{"num_hidden_layers": 9, "hidden_size": 384, "experts_per_token": 2, "d_expert": 160, "hidden_act": "swiglu", "moe_layers": [1, 3, 5, 7], "normalize_top_k": false, "balance_loss": 0.00219, "router_z_loss": 0.001, "vocab_size": 18644, "optimizer": "soap_variant", "learning_rate": 0.00294, "beta1": 0.95, "max_seq_len": 512, "train_tokens": 277200000}
Below are experts of layer 3 (counted from 0) of a mixture-of-experts language model. Rows are named router (the router's row for the expert), down (a neuron's output weights, with its number) and show model dimensions 0-127. Each number is 500 + 25 x the weight over its row's rms, rounded and kept within 0 to 999. Numbers have three digits each.
After each expert's rows: "comes before" lists some tokens at least twice as common just after its tokens as in all text. This comes from a sample of Wikipedia text that the model never trained on. Tokens count by the router's weight.

# expert 4
router:510539569453525559511496511552474510503508528475507517495510508468532532527513516487510513529530514506476509493504488480483493469494500564450466472507494532463492486532516521511480496451490462462495467495505521455485506492483507487500516473513538526516519470553532514479523488489503528478461505520498480539491509499521561492535485523495513496494540490494479509530514489572507500482503
down1:514455525512479522525526508476475497470524524544492519487488519525504555526515502534519536537473542554472507466524495504526462530509526451477567510520492480491517481508494511461506470480513501507486537516498465528494563476522529518529496459481470485476475516459486432502515486498495478497521479538531523446493507463506511436512514488539498488546524500575541512492439493471515506471489
down2:511457492523498464454476498497501506513467544497500476525529459536510518505553533465502520473534520527522485511496492497506531478489517502512501508457490494493484492479515517510491437506521467484533472504535434508514526489449531472521489504408495533501459526498470496502551503473530480465519506516525492491496518462492501495492525439528499451504476509513498476509512560496463508525464
down3:507489541477505486499494441514454463481551470506496491449486473482497494527497496493515493448520485537520492538497506508494541507498455503544476467512501525500475513494458479510498506511496517496453521496486523451519483502480487494485473522501501470473512531479498526491524509474488486524461492573524522477466476528482539537521462483498481476514524534505444482494479532482469509485525
down4:453561485499519498494546512516489476529554495517488534498506504506506542510469500516497498530499543491520513561437524525493504509514527468538501501533497541443494503527480454521512462477482533496465507516476464507540521519476481520477457457491489472516485484536484471489496513506486501495454481489501495519541506510495459489471473510480535521452512500496515463476517508485488497458508
comes before: "–", " |", ".", ",", "th", ";"

# expert 14
router:514494571487516499480461541532482496534508539471503535533507473504524531494512501475491468530493475502515530503537503494468500499504515499466501460531514513437474500526504540483453475499478480489535504475459508477490498459481526476473493495468511503517513503523545502481547454470521470481499501470489532525533484490430520525548500520528527493474519509529490510502507505524486495510486
down12:522558491521527477487495488464531498483538534504532464530480528507504513474481503518522517490548532518498473517483504509508512549456501493489506520505505483424515516502505510532472542570513485475457524525464446497476484539495506507481457459541474538531514534500491460517476485493506519515463535516502525484519486512479538505472444509539451538473470499504493516470465513461525511482504
down13:508525518529459503506519501516553480483501488455485495532507544502479528490510531537491498487513540527527523526512481485534507489503511513505530477522519541498499525516477462487505457478460536510499520511533474492504543559481504506478479553514522501526492515534490509515521485508455443495496509516472510516503529485496503488470484512497490502509517531570459475493492536525509467484501
down14:474469516475487503529475509530464512484512512496505515478544442517492485490536460493529539539512476508541484500472507472488500493503508455489487518482497502510472475510466503460500526478476471462507480531482502550495479509526530488509478470518534543478486483476506456506531501519497556473515497496510505480534506529458454498517445527487507503519508496473494482542492481476498534514496
down15:499490462518514481514472515491489516519501490499505477483527484518497466511512518497500505507503512500494506496529494499507509495495519499484456493533518511439504497491510494495514499549472501499557519486469462471518500496499507482478462477475503514488480479560503493510522498507504504507494512512489476496487518505448492503475556533477462512489464529477506514461479504495485532483494
comes before: " the", " a", " he", " his", " they", " it"

# expert 30
router:546525553495516498492495511504523526542515554505520504514508525521563525511519513508509472538494491537467506516488517470526493491502474508488487496499520474507449485526545508471461506488449514449495539475484521515533505444464507536490529493494525489530481502521547512497505504498525504483499559503483488490490514496479519501538508516486495527502536527529507530491512498562484513468468
down0:533512509502486537516508471515497447453469493467469481482438505527479483528521509476529503490425493487524497505479540531514500500521509521515490489485516487497477469498510478474536534504526522480479496524467519540479449506524502487466492498502533511504519472486508494490506508439514486457497517509496485508478521468522538510549452514539537536465489503490530486539481469504472479499481
down1:507498504516563499479470498494474526510510507504478515538470492507507518502513447490529448520489469519514501502506488525476468520515503486516538497501478539457522509479508504482502490484485513471543544534487513509516516493498514553491526458532520516455493485514517485453528489494536509490482506473465473489472506505527517514494519478546498493503483460492495516522523504461524513459519
down2:514493519531483500484502497482508485541505482512487483479497470494513484497503515477504491524467512489523498522491505545488513473529511490538486478505548535498441520456496489532498525522494482550467485502498491526435524522475457513554529507521508491479474484544525447488464514524509510492424457492495475481510509470484512528529533470521497516518519511529458475503481494513488483504512
down3:495522474518492487520499517539500543513460513472584509521490484514455511530478466516481497449505495484481509465467484492507499500497510520473515487522497559472478534496499471515494501515472505515537523497484470480500482483504558494515449481511508522478481508497556492431508512483530523484465491502485527523467514473493490519495504493509513512517475524498484501503468510484495555524516
comes before: " |", ")", ";", " (", " League", " Cup"

# expert 27
router:531515501495460500488472513518497529502494494490510492522480505500513553529482531489503547533520436516468491526491499481490533466510493540461481502540480529464482506526507512459454449436489471471555482539471505508522529490457516490524500463494531536517457466546538496475555474501496513485515534509490550507515494466527524477491491539556529479493497507545496515521497518524493507479504
down1:494475506479541496454520503502498506481494550487514492497447464495510451506456500466502506482471484541496484586530498455507468515516495556464505464522505476544491422489515523503458503481488485504509526549482547516497470504505517501525481527483489478506537512499466501482526511469485439504565503519484538515508481495505519471489503496497548443503446480490525533476513529477504525564487
down2:485469519494535533489474517536519476496509442542547544513488503467481545529515497500470544524499501479513537499481456471447489522495451502537514497514519492500475506527502495533488475562462533549495527518507485514474523471519505480453507502527481501478468501515515482454490482499534491515542482500478465515533508479500526495479505504458491444510479531514499499503502538453504503473519
down3:515483508505482536423510448461506483527483532533511487510531503503483521503544509505515499519491543506534522465475464429497507468510454502516510510482486543507511496516481491514471532502479571438454509463488510536545448498513552493510540518497499496550491507512550502440520498511499466461503465468513508510472535523531525509490514528479493500535537505528549493493492516526516502484491
down4:490522464539476487482476509519523516490511488513524529498541506495460503480503500542545532496520515432481500517524522512531526473480478516486495531496462501500492547525556510531514510524486482519503518477443506469470496472490528485511509522515533543493512514488461511460511481497540478534493499464511496445516524498512500532514507506494486510475452487502519492529489486469474503512497
comes before: " of", ",", " and", ".", " in", ".\n\n"

# expert 12
router:512503545451504511484479495535488516528476487446511524527509479535492538497481534486497532537542524510488495503532462494494553478522516517440477467498469536479475490531494505485492480480516509476535504491481479479521517472476579514470538459520507501480495473547513523469542499502515500491480507491469504515526509446493506458497493510473527512501523506494479527514542528490483522447497
down1:485496491511476537473457468480500508511480521502507489512484539458501485492526453546499539502490533553498477590500524531521498511470504534462524484477529513528505484491529524500498506508499492496479478497511474479499507456480525530551518495520448514449504532511492488524463516481485479503471559484534508476487527487481493527470487498527510486493482497528495451505486468496510506455544
down2:471477512489497512531468449494518548495475430493465497484479486525473515543501562493500520516493471512486486482474522518495489492515514465437464482520539468513489458518496502509477489463537486521538499457504533511492501480515502503485479486454475465512495473498503495480515473498479526499521507509471472505518550484542532516449471498460488526519510517450566540501500541428494527520486
down3:463513489504497517538507504482510490528490542520524508521460511518510515487517474491493509487526495470493516484466489487543514495488507510509515488525525499508505498508512529430501483504505492510516530502468492481542461499493519471514503523498522538533521521478475519457508482502509522492505538527504497505488455474508481528520568519485499525444548467480481501488533522521464528499482
down4:544553506512481471520514476464539508521471488529490518494506503521492492490513566513496535482543535492499487483499472511494485523516538472498531481509520492531491493475509513524503528502525501531516511505452480504493520524479530498474468468543519459549444512485497525474519519491508443526457495449493509535459500502478494494506499512490535514499477513490474521558448528473529510513531
comes before: " to", " the", " in", " by", " a", " on"

# expert 0
router:521497522485504537479469502516447490535540515476509545487516518498564504499467519463513528526495491516480488445536488474468531471505522511488485486529482519483437520534489488481478461485482497432464495480471536479491509520474500486492551461482499544492490512565528519495505466512504495474493511522473511498495490492478538492524495492481515525520527527495496522484513499541511520475493
down11:512481540468528510542511542485476483477511490458495491549465485548498519509519502554519520460498484509457488485522517488458509517503450504531536557486525494506534530483479498491491501547505461517481469503539509489470500465507527499469464494513471496459503478442440507486467532491505491508484526495516483547494494521482480491566538509469468515471534491509505501486504536556490533495495
down12:482523480489486547568491526484508508508486498518528426429488480503500531519534533518547499489494474491494456493488515479495494519509500520483529495495502509492477480496482511499491538504477482506537463524499514508518503481474511505495486519518508456477511521474537510473529487502492501510523511445528536496478469506488455464514455485496493516506429481484500466512478517491507486496482
down13:513493540542490480484475462502507495513495499526503523480509545516501488500547479533515506522506504455502505532505475507472511534517468487480493438497509469509466457518504561487518489484518489512495508483527523499532521499509492487482496534486516489506544528496514540470516459485503480531484497495551477536529502529472484509502517485489521497477492533510511481500489517500469483512493
down14:471459485473528505537543530487535537503525474518516518486492534470483430523537467479492459503493510519508504455496553537457531536486497492498518497495473538487547516484502519499500495476491486493532519509516441530478514424517537499509513487471499531465449487487498506460468530557507527469488557523514497491547511487514482515509517497468499512503456470470530511453537523482554503529510
comes before: " ", ",", "201", "202", "200", " of"

# expert 24
router:525518513482485499479475503502493502542507512495468533536502527528534532493519509495527478522476493492449497478516503466504529491486491535482457508506512527469504497492531500509490482488526502494493511491511501448513517466495513513502534511499528495522464498510498495509557479514506537536477489525462485475519501509499513511478491520514521450514483583503473479492563481552508520501498
down1:497552515522515479492510537529481474510529529469535469480528519524516498553523503518539495490516455524503490513490492548519501529482496497472555521498518509524518481472530509504538455480488487500466531480494521505509492551478438480491497514500500475518499551525500503518485488513460471493512486558492463511531480482481509481465499516470442486529497511493447526483497536520497448461543
down2:508494500529516532527521469467513500516526529481537537488481534535533519538546490523520442517484482476504554462460567496504528528490508485493519484509521485515491501520501501497460522544494466521535519456500491496555513458508537509494480518478491481535491457488516536497517511498474520515502534449508491483494503505497525470502496495523533522544499463536501489538466472496514547501464
down3:523468476520492521515503489494533506481462530510485484538505488511502482493511470507502488513442519482479492496541498477516503501469530469493523487507516481471509464449526466493509539512509507519476507511499445520466496506515557479507553507513507480476489484484434559475495484458461502514510506453486540493497494473485443478462585485522516486462486510487530494506534515501495475511511
down4:527502496472518498494506471522571485506491497506486476432469527495485523571529513515489490517491511508509434523467536491523478489503511521505489467511512494504483522499510482490531477487504471488495512477483494479501455493510493512475482496498516541552502484509557511482521482503505528500499449524495474528524498532544477499530517504527510499483530495503554497502534526491501465491548
comes before: " |", " (", ":", "^{", " |\n", ")\n"

# expert 29
router:508515589451503535486466506507492498526516501471518505490522456546526502480499536511493526521501469506518497527506497501496550477517506512446457448507527513458465465507525525505507506512496507509527469495467492492514497475463534473465515485508504515508506474542533495472519477501517484496468515468469472505501518433485519464493522511469520505491514529502501545515527502524488484483512
down1:482499522490500520463442513488515545525480565487481481495513485483483443510535498472522501476508466486473557505500490497490485528544505469443494452545512513531500475533490521479479511499550494501561456502485532524497517507497512447513522539470525489510496481480511513509419422533517493503512472487510516518471476524504478518501488497517517514522494521508502510519501527499522488498522
down2:502454509513452532460469472488472495515522504503528501533489484479504507509492509502516494506501538501499541473537480512495435510489469550485506520493487521488492484505509472488483495526472497467452477527503496492476478504477496483500478488534500478498553465480481533503462481474444521527484464484514512514507491530498504461476540525522487471475488469484478475497459505521469480476485
down3:506542451516457498520529504489531460528524515510512508527536537500503513448504483529486479488491496483491534493521533523497486469505489462542510505501492484460476523482532516484473506530472528509477484511544486523497474486478501546503524475514521507503515491509507558509489513478516549533459489529500495490493486474498494517532510538479470451465478513537484503495524494520483456492494
down4:488527490512487486514525543515514500482525520508483471515491430489481545478534485494514563511483501489486512508526470513520493515500492493488521501481525505496521475494466501506504478535489532509493544476471443481507464482503505465461495483546530505494505487496477547446494502495520462486519483460491465491472515519508510491492545506519500555489486503471478504448492466476481470554462
comes before: " a", " the", " to", " in", " by", " be"

# expert 17
router:541511527481490537503490524520509548528491555479526527499506546486550508497552520477520506487476482513492534466514459510498494464523493511465476505528514532469502474538525522459479479501523440485518474493484522447522505501509552525430535516519479507516525463519538545497504435516491544511495508475473502499523544505444499519530500533505505481521499544480489539505500488532502524504465
down36:531512470470480551512509502466475515462525504507517470523533485516494521476478485507486512479512517457480519542488466506525504487467496504498501516467466503428505492531478532516451525521503518524486505482538454502524491491507506489467513485492535554528506513490483506505523499496491473489506512440505539503524516481454487447499497499517530457485478468504474509479498543530511515533521
down37:527465473518498489519479540514470541487504465500516464518541468486525505528498487502491475520489485450480470468518496493509500493550502473503509522479483480477527490481523482481502469551483489510504471530494485496476494459537518476466423507468512477509504543506498491465528425490500537491480464512504474510485536522426528569544518505491473506490484492488501534511461506469516508474443
down38:501500449515518549498490496488517477537502535486518473473485480469510500508541495534518501498477522486468517509542495487513528487439489507499492463528519521508488500465455477485474499506482502502490494473512520511519507532485471541554439508494552491506518520576530532468476465479510485489496509499488496488514498473492525489493509543563457524499497525471518524508524475501506488477504
down39:477509525482505528502486537499524480473547483518463506481500505522512478541476479530498504508497516479477488513472501504518540536488465544438460492559527510507476491482498479502513540484487467477515538455475479497474512492508456485529498505466530484485472510467457520553498480518487459521454475480545434546476560463476530446475522441490461491512504528524484512514532497501515510470501
comes before: "1", "201", "200", "2", "0", "202"

# expert 7
router:518522533491474498489474528499490511510504487514512556504523491500522514504492477490530524496496432503470497485504503475487516522544535498474519492530461539511489530514474502484492457450499472490495505471505485515561527486480550491504538496513525530530483453546520475490495490478546525471463528498475558525507500499497536460525539498502530499489500519503514504504553523547487485467456
down0:479441511488493519496549514503528446534514478515454543509516475481527534481484529463523515514566509532469456496511519503533507478493493518534504487472541487486515482513518495466510497495510513479505502464499494510546499440501492484492445505495492498497471441503504471459505482528505489522512505531465498525525521534486519459518509468478477467476498477489514466473476488462523509472525
down1:505475553495468554477481476494478489544483509501546430481516540505518488491519517452464466513523538511532544480498503463497506543494455523456497493495474522496475499486488499495533500527440507478470491566515531508524509478502518456453491491480543519493508471513450479504480479497511484518429494526479519547506509492471497477536462503463513495497523493487503512480486486547475483499464
down2:451502500499513528522540519494484509525510471471537489511483486492474539530502563513526524499495556486485499525493468462481454474501512509452510462498482532537491495444495522496535442444494476495504486482484500499488467530538464502504514489477494498481505497518481454491507462505536507513475522455501524479495501518473482478532485496494525535512489510472484527498556510527518511457514
down3:530506497481531526519489506496506475461512528507485516525514509506497498489495499487488483508547491489498494521537482483515492483517499515479517538489522476470522495500530534444418473514511445439464481501503526523521511467510529526508513511518482482462492499488541493537491497474538491489554561475519531543545481468478480494524484533499497481518522516530462526457534499525483494518462
comes before: "\n", " of", ":", "\n\n", " and", " ("

# expert 20
router:536528502476495542485441511573507493518508543481468529483508517545529525492505503473531503558468505504469516465509491475487497495482527513465466480494522527481493491543493524475462505485468497443483506514454509421528495504455536479491528480497521543516522459536559548433514445508515522480459516488473489535463549449480555518530518516513500518507478503507516506488507508525482519481498
down1:514561506497504517525507503476528485537510515527532536481475483520526524521553483513521526472507499486456514477501522491558495527487516513471500474480507510490508466487513564492540527491456426510523486500504512532464491547519499496488488496487477468509487508513499524519492486506495414497512517532500571459516498513491522505511489515506457517540476516479516509521495510538524496469515
down2:481522518511493512471471464451472477501481495523507519535528498460518479560545517528513525502468477512515449464510472500480517492500522526484493520509539515533440478511544496496497507514513509489447494484512495536510442459464516492513499505531536513534494489462510521493478522548509457510505529484510540483467500467498509541491503500517487492509502521476507496553478521504575487514460
down3:545478523475514517544462497505488546508534475481534570478482492531502484493533529484488528518503518429450509528498520495553525496487508465505498513530533486490495548528489510480523541461499502503521479498486519441471500494443525489495509494523472454513504508464458442494477485521501477449522473523508498504481512502506546515481501543516479472528527467510532509515502455519475505557482
down4:488488538519530508480420462516512500493425486516498504502506460494517493460524473491509520516498467507477532513506538506441497518516489468511485518478471526527486523498499471495496480473499553518515514479425468509472493520475480517548500504478492495505475437500510568483514490523502516509487488436488471523452500491464495496556507531490526510493465485515521478522543456499482495477488
comes before: " ", " |", "0", " |\n", "1", ";"

# expert 5
router:494535519491505500475459523548484476553512550500485536484525550461539500487472528456514460551521471494496546492499485473479532468497500519473475478506532502492448464548483472461463490481454449452503505494483514481513506502508503506489506483460506525502523473491553518461555502512511504477482475526491503545482542471521500521565520536453506500516513501507492526478512513517508487470488
down1:511481499504528508497487468476489465531530446492497456478481512521530513466544544465479549513506480552519490500492500552484513553484473526537466510499502491525508524481532473469525503491477538520483528521452560516496492514520536477520461519525530499477479509463493508521463504507515468492510440550483451532466445517500533504501512510507508520491459469507508525488506498509501494525473
down2:477474531507488534496529472510474503502494482518514513481518551480519502501518500507495480516496508548533500499502504518516475520461473460476485476506466495467510521486481536561512511490504473527478485462492501463510505478516518492491574528525560558479504550480454501491479504525518531537507491436475500479523507512468504512471495487473522500492540504451509463511532492511476480454512
down3:477447518498538502483494520503498528472500517539476520511456472490523508497541543527510474507559520523478504547480494538523506470531529485519529525531476513500518491470505484450488503439562528493509491489498474548495503517497486486467542469527495537463474482517510521496493520490552465493476505531488540499488508488507481495513498506489515514477532501456474475483518460541521506484497
down4:464482484482501480493534515535509519508491511453518503479493526500507507491540549517533491510489526462541489510492489491521473517511474502435524524508482523527545480460448484468521517500510509538526480483476494493519531525504519507524484506480489508517500519480477483557509517477525492529507488505456484515542497443501459461507473459528499542525507487530527479443527503481485512519498
comes before: " ", " —", " \"", " −", " Yes", " L"

# expert 13
router:501519534462500532515459548505475554499475507500494537505497494523522512531555491487524485535470468514442497500495510450459486480481502483506491490533488512510496522528495487497498480492462478505522516495507510505504535495512511496499507437540524530532490489513530508497509497509492489535468492491512529492530510465497552492518550525475542533509482528510450506524532466511471497491505
down0:532503477527521484438516534501500513485527483474507451532482541456522472525505497495504514486494436480495498495510505470489504543467506517509527517528501491537525484499465490500510517574501519505480538511513505491483491501485493493471518492519474464494503486578573498531507477496480511498537497507455439510505529482497488505492540542488529500474460453481540465446478496504502433518506
down1:469508497505526443521477482488457555501528520556481519528519482512482458495481505506550520480488526523561499551479488487470442517493523504497475500514477448508525484524525507551486503459500493517534503479516507495503514531512516521519511498518466466518499493505475498467460513489506549479481523498506512533526510499473478435524481531495520512491482530484508490463494522527476519516486
down2:450493520507502493505555448534492531497506513489525506513519493510511525512519476462492502517472466476516493470483498512507511536503561503514444515489485478513512480484496443517486509494516471520469510499504482517466488494463568505489514437447499486486543526502466505530479486468510524522492509465509534514482524496504515492494522485485503499521532489504485509496546488521512531469523
down3:522487534493488481504529492492536465468476502533543502534455511470510510539484463536510486483481525527509536492487525493499502531535503504522553474497484519541543484470522464494492533491492503488532501493547491478486472514530477528516498509471551537504510480513478504514525495545465516477523514486469508487464488464491496524429462492477543496521525515521481514490506490511491496519525
comes before: ":", "-", "\n", " name", "=", " classification"

# expert 2
router:516516512482490482509462503514452505510517513501482501501526486480500530484444528452484525550520450525494512475461484510448497515537517544475485482559510492471456464506523498453489470478520468482485519472484499471503539451457536468509541522496503516495514449554518504484518448512525474479481501491480493527488519516444524481517509521505516504509508497515490505521508522544506533466476
down0:520478524485519541507510507511480513468502538508505485521537528507480522485483531506482521516502519524495535514537454563510522511534502490528505512507501441475567483515464495555483526511480468481446478467529508508501484491471486440574432505528514513478491505525549507494531563525525518501489480547515485519451508467490545492522509519502504510463485483513506509467499458525424510498486
down1:501552507504483490520460505515555518483426480467492503461480448486521479473518458523469482533527496509535471492500498527468504549496486497510504485514463489537467517502484512481500492489488507455511552501538510503496505505489543489505488505458495491499509539504501520502491453469480524475485518522531496511501516474524491488470535507486504485500497480503509506502537494490532556469472
down2:499481510518486517478517483517524487522490482508513552541490497535460505511473521506448488490493517494512497471479455535500495481495507467450486495489515562518497498509470486528491499487502499476538537443478552479451500524519516506493528525516503446470492507490475479494473498509524481510523459525492523540467482485530512470497527461438479502461495542543521496481488478505531524504516
down3:514525525480517497512532471474503441455449512468470498478484530518487530516531532483488470500522461489531480471457513517493498477503474483512477503471517527492538529508487534518481485490572499519437502515441490483515511503522451501498545520528498493486464495486505498501519484475502479523542522501473525522508466458506452478523450512482533486534530500517462488454449519488503493463507
comes before: "-", "==", "|", "The", "===", "In"

# expert 8
router:530522556509515521507467497519497494530523508499483538482522490477538517492490503455505520537478478563443495508498489504480477513512510548485464482496505493483496467569506504458508470446476508502499537466490483445530520488491527482482526473473535538503509434543542491488511431507518506486460508499493486538462491474495526483548519513528527461521520511546488505518518491529505515444440
down0:509536527463497494505507472517510497471527512561497514472517501522536537502514504534503476520523502467553466484557500495509513461482520538518532473473505539524535503500538510513516487467463518492476504486515504507474478546524501507513543520528515534485499546471506519521474486502531488477462520445536527497508488505533514507506487488508443492468510519505537489527525454509522538538513
down1:495486461464490547492482508497539477468462526522509499478516513508508464491489502501473481474472485511517471511521472508478493497529508509503517523527499536482538511458489526496489516475550464488515490556514482490486469537457438506490534489501504521528463494508538508503558465509514527488533527494499486505509469468488495542491523492502521511506524493497523476520507512506493522484470
down2:533538475471449492482512506469510533501482537506514511520537486496538534485489474446530507469482466483581512476483484504465479494485509512455444496470496475518495524501512539497521485474472471516466512502503489489474519478491468518535504474498501515522474496471496481524488480520499501513473501534485529483486480480459487492492520447511510497480458502510480500474528499448503485505490
down3:532529474522510507495545531490508507496495500466495487499531498479456519486527538550515500496517515496486552505486518508489487511487531487464485511506513499554548523516473517499513495518542526472517502477520513505497469537538501533549507485439535471509512505482499521484484488447486469533526501524557510536504499474521508509518471514496517500473476489477504516541520496501481483573485
comes before: ",", " |", "\n", "–", ")\n", ")"

# expert 18
router:489524525502470513472446542505503557481497528489533510504504482536497501499529520513520512499506483519467496515465502516489519490554490490475469476487474506493486472560526484494481496435488502435528499479485527502479469485523522528501498473508525516548478454521501511457519488492503499474450510501464494505462501494501533468514503523488499482483506531531484514505503520551473473497514
down1:551488511481502489515538508517499512553497522529508476503468502536518498549487498492474522486440502496513525484520493457476506503468546498520512461524526499485470500504475498488485486501457506457499504499446488509497504552546492471495459535471548529474516472501542486523515499512515489517512492522530487495532530501541513513477468526486494463522522514463489503524528465468482514483494
down2:513502497460465482478495505517475522481559482476517489492528462493498540561541519513494461467509494521492490511490520549485524526516483444514545460493506551510492463520480515524507516493469507499488490517513542483469526508515556539519498509473489527529468548507477495507473499491498467515499516493487567484511524476539465535491502484517465522500503537513470517536494518525486497500500
down3:503459522497513505482517473493561516485491479512529536466520523485509495470501485490464522477483545482524461459453514510501481519519502527507499541460496510517476498542528478504500479519510537516513480465511471497536521471519506486532485505444487499511498498504504499536484522506487467503505484477433505481484514528512534466490489515478501483505481469526477498488481501493514493491511
down4:545502510521477497535500491478468492445509540533514468448496538495533512528492497482449491509483492472501473497482427455491495510451533485493484465516554500500529523509532509478484509495482483485501516505481442460519489490497488497491517541485478485454523494519460501472470484486468527499505477471502495463517507503468527443500464521488550508481484460479503503496505509434502484486502
comes before: ",", " of", " was", "\"", "ing", " for"

# expert 28
router:513484560510498522443494522532465523508508574470517532508499501524519537503511532447510515516518512500473524485516492466510500468506510500463481486502525532503487496511514528471455465509459471458518492511473534484495503472493532474476491501503540533537522459540524501467555514519522523501492506503471532483499526500486543538537516534495555478509521513489477581523512510496482512479503
down12:485512517479506515500509502504510518515478513485498475540487489516496502544511491508490498492480511490534466514499552503490472516450552514481487465523505492485494490520542511545537516461502522469482487501512471488494494495498501510511518506526482494498509476516485509523444532508508511508532534399507529482538442486432520514498488497514545508523483532554506493478531468503480483484508
down13:525508504543524496494505474508505495516513518539495531550486497523477509468542507503494516492493505561473521478456496493491464520513518503477464497497490479463492544481518497535498497427520498456483514493526510531511452498460470533498516483511456488473524560453446522495493500487467484501472540483501485562515519466535499478486507509510549516496514505494501511510507477491515529518502
down14:492462506491512501518494502526540524506527553543444493464492498514527486488480445521538471490532531503461459476547465484499437492467500471505532529538480471473502513536489494454503528509487515523470550496486514467533538457480534513503508492506521516452531522476504483509473497540511534552526509484524560466488506516476467491496527498504474480512487483532548512486452516517489534493509
down15:524511522522499542491504520446493501456510511452477520489488487516514493495514513512514482515478442512483493552493502473484515516502469509514503508470530475501469548511479532515530557452473572470474502460514526512535523487484483542506474470561502479489504540475482492493452461474509413463529539505485522525477517494513496504443520470507501551463488481559487517546434491487525543485505
comes before: " and", " the", " but", " which", " a", " he"

# expert 6
router:502512519475474518502446541536503522560517498475550528554518489526509485538508519481536526493501518509464557476511475485497522486517519474464467460496533498454473511546500506500490503471464494502533501489461491500511503475505518471446528495486506510509486534495566503470563470494520540514481510507474521504561522471525531487484533517510515509493494482505487460509532490494506529490483
down1:481485489545508476501526535539485486492507478531492526471519485502483533545530532530496523509490512460481511551520518539488499480465502510512561473453490542484487507511505515494530491517453493502496532499526506511495505514491497531456468493476520491506540517529472520509491529471492462526490523506470493548494520524474491490498500547497513507475479485522523517500476474496437485484459
down2:497483499521476476506514451468492503469505490504509482502503506493510473499485516486488509525521508506510500501518503519508505510466483467490491527485476495491520488508526494523467466456507488497493515461491512504506485482498497560523494508485521539467466525476510503512515458463535474464510515466479493479512524500528528496519491502496484488460498546522524516486536471519489462436463
down3:523531466516521526528491533547512465497501529466495490464461545522475512465473450446465518456530556497460480458513465474492498501498518463500548517509464513479478515470528503469504504456532473543512492518475526448463514492504505476465507528568500509477513505542510470490474484512504511458457479510514482500515506491501486529514492540505506501511502530482486526523518466528507481457538
down4:454525520498496490440465510527478514529507507481497535495482545463499479520521458483537480510518471523518496492513512531506529489512514514536521496490496521461508551533526492471537498539509485515454486501489469467509506488467502519503505544524516494525478501462479469516479482522448472510488497570524516477488475488486492501557497526527495572509506499509494487500487467504534548462553
comes before: " the", " a", " his", " this", " their", " its"

# expert 11
router:521505539494504527486483533527448525505517543478501525531493455517556524472491499466551493525465524499443485478521469485501513501534498484468506494497538493472453505540497517463491488515475466479514539530493497495511520478499525482460516473489501512512511471523557526476542495488515577477488511526483549484504522510477543552511517538511505467521476540478493497509502506520493496468507
down0:473504492512482504524476480485535483481483511492517476513518503495513528533515509519468507505486518454484506470436484490546482507486497505459565481508526452526490467498507513495523522554529495488485519467563515528519514508525533489486475502511517550496496459505474517498496527459517528513477528459519416484490511532479492494493475523487517517500483471537495473493501517552477484511445
down1:502532507509522497509531486482515482508534538517468500510527482498527495471481521488546531526500514521490492484472488472564517491491496499543502485424503473571490527501491510490475485492511491473489498488538500510528493492507522511500514485498480488503517522489560536427529490499449493513479500547489488497491492459479470494482491533451505540503484467486524508480538536530490477481510
down2:481517536494495476480512527533517503520475503522501478478462552467502495491476505500524498530479511458440517468512493475487546556519469475486468497474462526425508516509540459503526503500471516554537481484515461512554465542498534474474509498475459553511509468517507482503468473507509512492477477514482525464509565499490492510495462521485483482520513467490484448439519484511518484534503
down3:518518530530513521489503488506507473488476516493510498510555504507493488511472511491518492478525536538497507487506499522490481482525552457523502488515499514489508546527480532479543467494509466512488503488482501502486448442457488543502544524428507521499474478458467497543503491498471480497513497560505540463518532500488497487520477481464528477471506494483501518523473489488447478527543
comes before: " ", "-", " •", " Country", " Born", " Coordinates"

# expert 22
router:533521556493512538475499516533488497510488505472503531459505478480505536489461504491503487505500480502481513510532470463495508474501519501444503459555505497492506492513496526454459487489500488440495499485477490457504521501509514477508520485528539541527484462547508495469497500514490504496476503518477503474471530455511539505533500504515515493551513526489465513524541515513525474491436
down1:475504503468490460511517516530473507457545485479473522510485521498489531493501525503519477486498495405472541491527520509497518475505518522511551511491524515492485523517515507503494512466470509484525495481484490471509457498470530517523471494492481489500506538494450555507526498478523516474509487455492467499492474496503505465479492501505553511481484460526514513546445538482479486509524
down2:511513520483513494486459490481547515495465488516487537505478513488537492484522481481529531550508514519525473485443492509498495470516473524539455490475509523509507501532477487508513519467486489512519482470523498479523497507525476516518526485445469487516538500527440457447440501489518519531483493472516502521508494533512526532478470495548509438478456536487517477507521487491496555527498
down3:522508483485493485492467505512481537483494536512549497514503485485525495503533526487498462535498480517447524510496468508529436500529530484525502518510529464482512457521527554508533509511471477507443484547482501482489465469535501499521496471481485511500499468488474490498526484506487484464543453491537505473463479509469531482516486505527483474523487502504525509512515526497448546520499
down4:523496478536501479467486473488537537508487467521451522485530511472498526511509505455469515496491502479505501471474523533506486504492522530505525500495533496487473509529489514473492504472527516513515519545457530487512530482472502548507462516499499539492498496482472496518539527520493521520503514497510531509512509513512493513538479473483483524481485520500487520475528510551478513466497
comes before: " |", " (", " |\n", " is", " –", " was"